Weights of a small mixture-of-experts language model, trained from scratch on English Wikipedia: 240 SwiGLU neurons an expert.
Below are experts of layer 3 (counted from 0) of a mixture-of-experts language model. Rows are named router (the router's row for the expert), gate (a neuron's input weights, with its number), up (a neuron's input weights, with its number), down (a neuron's output weights, with its number) and show model dimensions 0-159. Each number is 128 + 24 x the weight over its row's rms, rounded and kept within 0 to 255.
After each expert's rows: a language model's description of what the expert responds to; "gets" lists some tokens that make up at least twice as much of what it gets as of all text. This comes from a sample of Wikipedia text that the model never trained on. Tokens count by the router's weight.

# expert 30
router [111 143 123 144 115 211  88 138 202 117 142 140 110 170 148 139 119 151 154  59 116 131 162 127 187 113 169 114 159 153 139  99 134 102 128 137 129 106 152 123  96  97  87 155 126 155 126 139 117 101 144 136 116 158 119 112 128 164 145 128 127 112 112 112 113 126 131 133 123 120 104 150 160 139 148 153 149  95 160 147 140 109 129 107 116 124 132 170 116 113 122 113 131 160 175 156 109 125 124 161 166 149 110 141 121 183 108 148 156 133 121 134  99 101 156 106 166 120 125 140 108 151 144 140 125 116 147 152 137 134 129 143 139 109 131 126 152 163 145 181 152 145 157 142 132 122 100 124 158 136 122  91 111 133 102  81 116  89  97 111]
gate2 [ 94 117 118 143 134 167  76 108 125 121 147 160 124 131 132 141 117 137 141  82 130 122 137 129 178  98 192 133 116 147 124 117 115 166 157 141  96 131  71 131 108 117 118 128 138 159 110 170 111 125 108 149  99 168 170 136 120 103 143 166 139 112 127 121 132 161 170 142 117 137 108 145 150 111 107 112 123 123 103 144 115 144 165 126 160  99 112 181 143 140 142 114 119 150 157 104 122 145 129 112 131 106 115 130 125 154 124 136 136 123 123 121 105 104  98 124 121 105 135 153 136 104  93 145 153 177  74 149 162 151  91 172 137  91 122 133  73 149 124 163 156 103 176 144 124 168 180 112  93 110 129 117 150 141 167 144 114 120 104 109]
up2 [123 106 145 102 125 124 105 141 153 124 139 108 138 144  49 102  62 158 141 100 160 126 150 165 141 116 127 161 134 120  84 169 129 136 144 148 108 103 121 158 122 154 115  91 146 116 142 121 147  95 103 137 156 145 164 102 130 120 129 130  88  99 112 148 128 170 118 108 156 143 159 162 134 150 139 115 152 144 128  89 124 119 143 108  96 123 120 148 165 120 151 138 156 152 112 133 108 130 152 114 133  91  90 191 102 142 122 126 113 156 142 142 129 131 146 120 146 133  95 100  78 180 126 177 129 147 148 152 130 131 117 146 112 131 135 149  98 144 163 123  91  95 182 154 117 151 113 144 119 139 147 113  96 146 145  97  87 106 123 104]
down2 [ 84 106 114 102 134 134 100 132 111 167  99 116 151 121 103 143 116 149 110  69 104 117 159 120 119 132  75 100 152 158 133 107 155 141 110 114 144 144  81 129 115 101 107  98 111 136 113 136 122 149 126 115 147 134 126 126 106 152 129 109 116 151 117 141 134 161 113 105  99 117 152 122 109  76 160  82  84 133 158 159 129 166 142 101 126 180 148 125 150 126 144 164 115 174 112 108 110 141 156 132 147 130  86 122 157 131 110 117 117  91 122 145 143 167 156 148 130 139 139 142 117 127 123 105 141 160 101 123 103 109 145 153 107 198 172 164 133  99 137 147 107 181 128 122 151 141 114 163 124 131 158  86  97 131 162 148 137 112 103  88]
It responds to: Mid-word fragments. Inner and final word pieces like et, it, ts, ers, led, in words such as wetland, Chevrolet, athletes, points, plus table pipes.
gets: "|", "et", "ed", "it", "ts", "e"

# expert 47
router [143 168 129 148 101 207 127 126 214 110 161 174 110 149 105 123 106 144 119 105 123 128 127 131  96 124 121 122 138 143 150 107 148  90 122 163 130 136 157 139 135 146 115 163 105 134 124 101 166  97 123  88 137 160 103 116 136  84 126 126 120 148 159 138 129 118 142  96 142 162 154 138 144 108  89 123  99 127 156 109 136 157 115  92 142 113  83 103 146 103 163 116 144  96 159 124 164 129 109 140 132 120  78 118 142 145  66  95 143 118 113 121 117 141 161 115 149 146 113 145 126 121 137 109 162 179 157 151 104 149 149  88 118 123 131 151 134 152  91 115 145 106 152 150 109 113 138 162 138 104 125 125 112 107 115 137 121 104 168 114]
gate3 [161 145 117 139 106 198 141  74 159 133 114 148 111 166 120 105 143 108 118 107 136 133 148 101  77 140 133 156  86 125  82 123 121 138 157 116 161 146 132 123 107 133 126  96 152 109 117 116 135  75 120 137 136 155 129 149  78 109 142 147 121 140  83 135  91  84 129 120 140 118 127  92 111 123  64 137 107 123 141 151 105 108 127 124 164 126 105 151 111 155 120 130 116 170 125  87  89 152 145 105 105 115 114 128 171 146 141 183 135 113 123 101  92 155 145 161 127 146  93 145 130 106 126 124 110 139 153 135 134  99 101 147 126  67 137 116  82 104 106 188 135 147 144 106 141 130 129 132 125 141 114 114 136 129 122 134 157 172 133 120]
up3 [108 139 113 133 121 155 130 108 150 138  85 131 135 131 101 118 101 104 118 104 110 124 105 131  85 116 161 154 109 136  92 156 117 140 157 134 126 125 125 134 159 157 123 101 129  98 145 114 164  97 127 105 116 129 140 172 131 100 105 183 119 147  53 112 112 105 105 118 160 116 170 124 124 109  90 123 120 116  99 157 105  79 134 113 129 104 102 130  81 116 162 136 134 179 123 113 106 112 123 130 140 125  88 150 147 133 125 134  62 157  85 121  75 158 132 130 141 129  87 144 137 127 121 156 110 140 136  95 112  97 145 136 165 110 135 102  91 121 103 120 137 144 123 108 162 123 136 118 133 125  91 144 126 108 117 105 179 150 200 137]
down3 [ 89 148 159 130 122 114 132 132 133 101 128 109 111 158 115 112 131 162 162 115 173 134  58  92 116  98 155 116 123 125 111 143 123 152  85 161 130 161 103 113 129 136 103 128 123 121 130 125 152 104 112 145 120 118 109 154 115 131 128 116 105 154 127 135 108 191 139 173 102 108 117 144 126 162 146 107 138  89 110 112 105 148  68 153 128 154 159 116 137 110  54 103 144 100 151  97  87 117 139  91  82 119 154 125 176  91 113 144 151 139 123  95 109 100 125 140 165 135 140 110 137 101 138 128 116 151 125  95 160 156 127  98 140 103 142 108 149 129 132  93 122 117 141 132 116 148 151 100 122 133 134 172 173 140 182 101 131 123 141 131]
It responds to: Abbreviation dots, name pieces. Periods in abbreviations and inner pieces of names or codes, such as U.S., St., C.D., Marx, GUY, microSDXC.
gets: "in", ". ", "n", ".", "ay", "on"

# expert 10
router [140 150 137 104  77 139  89 122 194 111 153 120 118 163 188 107  97 148 111 128 113 146 135 113 122 142 159 103 113 129 130  94 138 163 124 139 138 144 124  94  80 142 117 169 141 145  93 129 129 160 134 145 135  93 115 133 129 134 143 152 121 131  90  94  96 106  94 149 106 131 133  97 143  80 110  95 126 118 127 139 140 184 141 100 176  88 107 124 132  97 137  99 110 115 108 141 145 102 138 153 132 104 115 104 134 110 104 107  84 134 155 160 106  85 101 137 109 119 113 167 147 118 136 130 107 136 177 138 168 132 106 104 161 104 130 153 114 119 136 150 180 100 165 142 127 113 104 162 122 109 106 122 136 118 119  73 109 127 115 113]
gate1 [149 128  99 160 104 131 199 120 140  92  97 149 115 157 151 160 135 127 112 110 121  88 132 113 117 105  83 120 109 126 100 119 137 124 147 152 134  86 116 117 124 118 123 130 133 171 115 106 146 109 126 126 149 123 133 119 175 120 104 113 137  72 171 147 128 124 138 134 101 154 123 144 138 104  92 127 171 141 148 108 121 151 126 158 150 117 119 114 180 127 164 128 123 132 102 155 161 133 123 120 143 107  78 142 127 127 120  99 145 113 112 181 109 134 134 122 112  54 110 120 174 143 101 119 163 127 132 108 120 125 123 137 141 104 126 124  96 115 112 162 173 129 115  96 123  86 129 184 105 145 115 124 112 100 147  78  92 182 127 159]
up1 [112 136 100 135 137 161 133  84 109 112 145 128 124 145 142 147 115 145  98 153 121 129 173 115  97 127  68 119 124 163 125  94 135 146 158 134  99 132 136 123 101 140 130 134 142 147 108 105  80 150 110  97 110 149 156  87 130  88 167 108 158  88 137 126 146 130 156 133 104 173 163  83 144 128 131 143 149 115 142 175 157 142 127 131 145 101 131 154 167  96 158 127 109 121  98 163 187 108 104 120 107 131 143 151 114 112 115 157 101 116 143 145 126  90 142 122 140 163 121  52 191 133 122 113 172 170 114 161 101 162  97 134 134 122 132 107 120 130 128 114 146 121 119 151 122 130 133 132 104  71 135 122 146 135 155 141 146 150 133 140]
down1 [147 104  77 154 140  88  99 144 133 114 117 125 120 123 120 114 135  82 146 150 118 180 120 120 135 138 145  99 134 100 180  88 142 155 109 133 130 115 175 142 129  82 112  91 132 131 155 125 101 160 138 119 143 111 133 130 128  95  99 130 117 114 152 110 189 139 122 128 131 150 105 136 119 130 126  92 121 209 188 151 143 112  99 163 136 133 168  98 118 142 128 145 130 168  94 113 134 108 139 111 145 157  97  91  90 162 134 130 107 111 115 139 129 132 126 104 147 116 168 148 129  98  89 101 115 148 110 149 156 105 147 124 134 131 146 116 134 162 111 139 177 139 130 133 120  76 120  92 107 116 130 164 120 122 122 148 120 122 123 187]
It responds to: Mid-word Latinate pieces. Middle pieces of Latinate words after an opening fragment, such as or in morale, sorority, atic in mathematical, iti, enti, su.
gets: "or", "ti", "anc", "su", "enti", "iti"

# expert 38
router [145 179 124 147  69 155 121 116 216 139 108 138 106 114 124 138 104 146 100 124 137 112 119 126 139 120 132 124 170  94 107  99 139 137 121 122 114 121 100 109 109  85 141 121  70  90 127  91 140 133 149  76 158 122  99  75 125 153 160  88 121 118 145 116 143 133  82  96 128 164 130 117 140 116 105  91 119 118 138 117 155 118 105 113 157 150 146  92 155 132 147 136 141 126 143 111 128 133 110 122 152 129 140 133 114 157 148 127 120 133 139 135 115 145 105 157 128 144 112 178 135 127  97 155 125 145 183 109  98 119 134 116 132 100 116 108 163 161 143 157 126  99 140 158 112 174 133 156 145 102 136  81 117  76  77 126 119 130 142 129]
gate1 [167 143  87 191  99 128 122 142 130 142  83 103 136 132 131 120 140 132 122 141 131 126 176 167 178 120 122 111 132 115 123 103 156 106 125 116 117 138 146 121  90 129  96 146 114 127 105 107  86 114 137 114 130 103  82 102  73 108 141 132 123 125 145  98  61 142 102 129 153 158 123 133 179 115 114 125  99 115 116 131 162 118 169 179 112 126  99 140 135  86 127 145  82 162  98 139 169 111 151 145 128 129 124 156 130 186 111 142  90 158 128  81 126 116 161 118 137 151 157 107 108 103 131 130 145 150  95 109 152  87 141 139 139  88 143 178 134 133 143 144 126 136 130 143 111 136 139 142 109 111 157 126 125 127 102 124 106 159  92 140]
up1 [100 138 108 130  95 119 132 104 133 149 115 106 129 151 155 147 115 140 162  70 110 133  89 104 103  82 126 133 139 129 132 158 117 120 137 109 101 146 125 131 101 146 141 138 126 165 118 125 138 113 157 130 168 106 134 158 140 125 140  94 136 146 120 158 139 130 121  95 107 111  49  60 126 108 113  96 143 108 115 123 100 146 187 140 115  95  87 146 102 145 133 143 136 119 117 139 102 132 120 110 121 141 126 112 165  96 155 146 129  87 145 117  95 110 114 140 137 168 138  93 175 131 149  99  78  85 137 175 132  96 141 100 136 142 165  62 132 163 159 142 121 133 116 106  94 140 115 107 135 131 129 119 125 136 135  95 100 112 156  99]
down1 [110 128 144 144 136 169 127 134 161 109 120 143  93 145 137 138 150 110 128  98 149 112 117 111 128 151 154 133 115 115 137 152  94 131 151 127 140 125 139 141 125 143 122 181 158 117 141 129 122 144 123 125 109 104 102 104 141 109 138 144 137 150 134 165 138 156 110 137 166  99 152 142 104 167 157 123 141 143 146 140  80 129 146  94 142 108 117 127 127 126  67 123 169 100 125  90 148  85 156 106 156 101  79 106 138 181 104 148 182 112 149 140  82 131 135 123 137 159  65 155 169  93 182 149 112  90 145 106 165 100 126 153 127 123 117 142 133 152 165 155 110 134 111 129 134 109 146 182 131 117 122 130 144  99 135 112 149 120 191 148]
It responds to: Slavic and Cyrillic names. Letters and pieces inside Slavic names and Cyrillic text, like č, š, о, а, plus digits and capitals in sports tables, e.g. Ser-b-ia.
gets: "B", "R", "P", "6", "L", "1"

# expert 11
router [122 169  94 151 104 169 122 144 225  98 101 131 104 140 131 139 142 151 115 131 108 104 155 143 162 135 111 157 188 141 133 139 141 110 146 101  95 186 112  93  83 106 143 128  88 134  84 109  87 146 131 125 127 155 122 108 135 143 167 104 153 121  86 130 125 108 106  91 127 110 163 148 146 118 122 143 132 149 169 145 157 137 131  93 151 154 120 125 124  97 129 162 158 116 131 128 165 131 128 138 180 127 124 155 115 108 118 104 141 141 100 133  98 142 132 152 129 115 136 140 110 150 143 120  96 147 121 110 147 133 125 113 135 134 139 136 135 160 148 135 117 126 196 133 111 126 131 165 120 126 179 135 121 103 120  95 118 145 137  74]
gate0 [131 136 126 163 104 130 111 181 129 118 160 123  87 136 123  84 104 173  88 107 138 136 118 128 127 148 105 101 146 137 170 125 164 117  98  88 118 120 112 145 107 148 117 120  91 163 132 164  92 135 126 140 109  83 140 135  68 128 121 101 139 127 117 124  82 127 118 101 133 136 140 140 144 113 106 113 147 128 167 139 137 158 128 110 145 148  59 142 112 140 143 136 112  90 163 116 149 163 143 105 120 138 123 145 116 101 136 131 170 170 106 125 142 136 170 157 111 109 148 121 117 133 110 140 126 203  76 123 119 135 165 106 167 183 150 119 107 165 119 102 139 126 143 158 151 128 123 147 127 149  99 119 107 133 135 114 176  98 137 109]
up0 [116 126 119 159 109 103 149 116 128 123 122 118  94 140 122  96 138 122 138 109 118 122 126  55 142 128 135 139  98 146 148 134 127 110 121 101 104 192 134  94 109 117 121  81 118 148 111  97 123 131 106 127 152 118  97 149 118 149 147  84 185 158 105 136 148 129  88 105 112  87 139 178 111 142 107 111 127 148 158 128 173 134 114 105 130 134  75  99 134  99 153 131 144 119 118 143 186 113 103 113 148  96 126 149 113 139  96 112 136 148 111 132 160 127 141 123 135  99 175 125 140 146 148 155 123 159 129 122 128 122 122 161 172 129 131 110 123 150 172 167 117 150 150  89 106 132 130 169 124 140 144 118  90 165  83  76 100  85 137 135]
down0 [104  92 101 130 130  95 155 109 107 152 123 113 149 144 135 143 148 141 133 142 127  98  89 109 116 130  96  88 153 170 139  96 174 140 108 139 110 100 118 140  93 141 157 126 109  90 151 139 137 144 133 152 159  99 145 142 156 106 133 156 155 148 119 111 149  95 152 114  73 110 136 131  84 126  92 130 189 105 144 129 167  88 142  92 104 176 144  87  99 130 109 114 129 132 172 135 138  95 104 110 140 185 139 157 114 120 117 157 136 120 114  82 117 162 133 164 124 124 127 136 102  89 126 130 107 145 181 146 109 189 150 164 112 105 128 118 123 125 128  95 102 152 128 114 112 156 152 121 114 149  97 129 150 150 123 128 126 107 144 111]
It responds to: Asian name syllables. Syllables and capital pieces inside Japanese, Chinese, Indian and other non-English names and places, such as Yokoku, Kyōzuka, Tōdai-ji, Bangladesh.
gets: "K", "Sh", "S", "W", "Ch", "T"